Below are experts of layer 4 (counted from 0) of a mixture-of-experts language model. Rows are named down (a neuron's output weights, with its number) and show model dimensions 80-159. Each number is 128 + 32 x the weight over its row's rms, rounded and kept within 0 to 255.
Before each expert's rows: "comes before" lists some tokens at least twice as common just after its tokens as in all text. This comes from a sample of Wikipedia text that the model never trained on. Tokens count by the router's weight.

# expert 53
comes before: " |", " of", ".", "0", " |\n", "th"
down0 [118  93  98 145 140 148 145 124 102 139 159  64 137 161 128 114 134 122 106  96  94 160 134 174  37  91 107 107 135 151 139 180 109 190 136  98 170 110 140 116 164 141 110 104 211 132  65  60 191  73 106  60  96  72  90 107  74 123 117 125 143 139  69 164  91 140 153  95 132 127  87  34 146  83 120 113 110 149 134 106]

# expert 47
comes before: " the", " a", " his", " an", " their", " its"
down0 [142 144  72 152  82 172  67 211 141 204 159  88  87 144 145 167 130  99 103  32 127 151 113 142 157 143  98  55 145 187 115 150 108 126 191 145 149 146 143 126  69 151 140 101 120 143 167  71  92 135 100 128  98 153 133 107  97 181 111 128 133 148 154 111 117  87 156 133 167 133 179 153 126 114 115 151  59  91 123 105]

# expert 46
comes before: "|", "-", "==", "===", "The", "In"
down4 [108 121 125 126 153 128 171 181 131 133  78 133 115 145 139 167  90 148  92 125 205 200  96 179 162 143 106 156 163 141 170  99  87 138 107 115 125 146 144 147 162 143 128 129 135 173 161  84 162  86 148  38 134 169 110 161 150  70 117 122 148 192 140 162  74 157 124 155  67 111  70 169 120 231 120 111  99 104 125 101]

# expert 34
comes before: " was", " is", " of", " are", " were", " had"
down1 [100 140  87 129  90 117 148 119 125 155  78 121 138 112 129 130 201 196 177 130 140 102 113 131 129 141 130 129 125 130  75  75  95  86 118 144 110 125 107 145 141  95 140 177 225 208 147 158 208  89 141 127 147 171 155 112 153 166 102 142  97 129 126 191 139 154 130 203 159 165 120 156 152 112 127 154 111  95 162  93]

# expert 3
comes before: " ", " The", " \"", " A", "00", " —"
down4 [198 151 138 118 146 100 123 113 143  74 131 106 183 113 157 121 145 136 163 101  95  96 107 126 196 125 107 144 145 113 108  81  74 141 179 133  98 159 128 114  99 116 119 107 134 104  99 144 150 102 113 148 106 168 159 108 128  92 137 151 115 105 131 108 143  92 127 134 111 134 172 146 126 161 144  90 118 127  75 106]

# expert 58
comes before: " |", " ", ";", " York", "%", "^{"
down0 [162 152 128 142 119  91 129 124 142 151 155 130 175 129  94  65  80 130 161  97 129 199 122 184 135 145 154 143 133  90 185 171 144 172 146 142 174  86 107 112 121  44 174  57 111  92 147 126 146 134 130 108 124 103 177 169 151  37 101 161 107  95 157 141 103  98 131 139  94 138  71 147 132  90 127 137 135 103 185 138]

# expert 42
comes before: ",", "\n", " (", " de", "'s", " =\n\n"
down4 [156 121 137 155  79 137  83 205 103 107 139 125 131 107 121 175 152 181 127  86 110 168 133  87 135 210  75 135 190  94 152  75 119 131 152 126 120 143  82 130 105 148  91 173 155 113 134  71 108 125 128 151 147 163 136 126 139  97 152 119 120 152  92 135 171 141  92  90 161 121 190  97 134 143 144 126  78  72 111 124]

# expert 41
comes before: ":", " Species", " Binomial", "=", " name", " Synonyms"
down0 [110 150  81  84 126 102 126 130 141  86 135  90  69 102 146 153  92 144  57 138  68 138 100 151 155  86 120 140 151 123 218 178  94  85 170  96 141 123 167 166 138 133 149 104 164  99  85 145 108 179 106 117 146 186  84 148 125 153 113 102 149 149 135 178 157 156 117 220 136 116 142 157  57 126 144  75 135 173 112  73]

# expert 69
comes before: " |", "–", ",", ")", ".", ")\n"
down0 [177  57 137 115 162  97  76 202 109 146 199 117 107 157 154 150 138 149 170 151 120 127 142 104 124  39 152 124 169 135 163 112 188  95 114  87 109 154 106  94 192  99  80 149 108  78 116 119 159 145 155 108 112 128 118 121 147  72 116 144 135 132  95  68 181 110  91 194  76 133 132  74 141 185 145 111 133  79 199 141]

# expert 35
comes before: " in", " the", " to", " a", " as", " by"
down4 [120 153 186 112  73  91 181 165 173  82  54 147 169 127 114 106  79 118 149 106 173 143 159  99 158 132 121 172 105  96 121  68  85 152  97 128 133 108 154 184 204 155 161 176 128  41  80 157 123 131 141 165 100 102 129 175 148  98 105 141 137 170 144  57 144 144 145  90 112 115 144 109 116 137 155 163 170  99 140 120]

# expert 15
comes before: " and", " the", " which", " he", " but", " a"
down1 [173 116  93 107  76 109 115 129 133 124 115 137 143 124 101 136 114 163 171 141 172 156  91 141 134 119 133 106 130  59 130 118 134 133 127 150 132  71 132 143 127 128 146 113 135  91 130 129 136  62 121 119 113  94 143  98 103 102 106 147 134  64 124 175 122 196 147  83 131  74 157 157 148 110 125  62 114  82  88 111]

# expert 17
comes before: "|", "-", "|---|---|---|---|---|---|\n", "|---|---|---|---|\n", "|---|---|---|---|---|\n", "|---|---|---|---"
down4 [103  93 159 179  57 100 107 163 108  97 136 110  98 161 169 145 186 170 156 150 148 178 158 155 117 138 149 119 187 176  90 156  96 165 153 153 121 139  92 167 148 123 139  92 132 149 145 119 119 153 152 176 111 107 144  77 157 126 128 134 100   6 132 133 174 118  90 182 110 104 146 160 139 141 119 117 127 109 156 144]

# expert 26
comes before: " ", " \"", " The", " Born", " -", " List"
down4 [168  32 148 155 109  90 108 106 135 135 108 115 131 170 157 100 145 102 102 141 117 183 118 189 104 104 139 112 121 140 136 141  73 156 137  98 149 179 167 104 129 133 103 159 126 145 205 151  93 125 146 119 100 147 120 127 120 100 133 161 154 150 137 151 118 141 124 145 150 107  73 155  89 126  88 104 180  73 141 139]

# expert 71
comes before: " the", " a", " his", " their", " her", " its"
down0 [ 98 140  82 179 142 101 155 158 135 118 160 132 151  43 100 170 144  69 101 161 123 129 172 126 164 115 122 152 125 147 121  98  87 159 147 110  67 172 119 133 169  90 144 154 139  99  94 139 105  65  86 112  96 163 117 159  94 109 170  93 153  85 134  85  96 143 119 140 116  94 160  96 148   0 108 164 143  91 114 133]

# expert 0
comes before: " ", " —", " +", " .", " \"", " −"
down5 [146 119 120  87 154 118 131 164 149 117 115  45  52 142 133  59 156 111 152  78 164 129 120  70 129 147 138 132 101 137 113 157  89 167 147 113 161  33 178 164 137 113 134  74 105  82 171 135 123 128 119  90 128 101 151 125 158 178 144 109 139 108 163 104  85 114 115  67 133 149 130 132 143 143 152 170 109 158  94 193]

# expert 20
comes before: " The", "==", " He", " In", " It", "The"
down4 [134 153 113 165 140  74  47  94  98 119 106 135 134  97 110 181 132 179 107  68 198 116 108 144 157 115 161 182 156  83 151 116  58 124 100 106 142  84 101  53 162 213 129 113 171 124 106 181 114 174 133 119  99 145 113 161  77 157 118 141 163 131 120 173  50 121 107  64 118 124 114 135 141  58 148 119 176 126 150 131]

# expert 21
comes before: " ", ":", " •", " \"", " Country", " Coordinates"
down4 [ 88  74  73 146 127  84 170 101 183 158 131 152  77 124 132 110 134 147 102 128 103  73 120  48 147 114  89 130 100 173 177 141 190 139 125  75 162 130 153 189 142 101 128  87 189 143 158 161 156  96 136 114 129 101 149 162 138 131 124 114 130  77 168 117 146  78 188 112 182 192 104 136  93 139 139 168 146 147 142 121]

# expert 79
comes before: " the", " to", " and", " with", " a", " in"
down0 [164 128 140 119  99 180 131 141 164 112 178  94  85 133 146 125 127 109 141 114 139 126 159 104 157 113 123 102 150 107 114 137 121 174  41 174  78 153 122 151 137 114 135 121 156  53  86 147 119  52 117 174 103 120  88 134 132 135 111 132 123 144 106 139 115 170 103 123 178 154 142 118 135 217 131 105 166 130 113 100]

# expert 19
comes before: " a", " the", " been", " an", " not", " also"
down1 [204 147 144 131  73  78 123 149 137 152 107 100  55  85 136 160 225 129 144 110 113 147 126 177 108 120 180 104  74 140  93  98 138 162 106 127 168  85 171 115  81 147 166 113  76 143 158 162 126 130 128 159  68 109  87 181 185  98  92  51 162 116 104 139 198  91  88 130 124 127 136 115 122  77 124 142  86 130 153 186]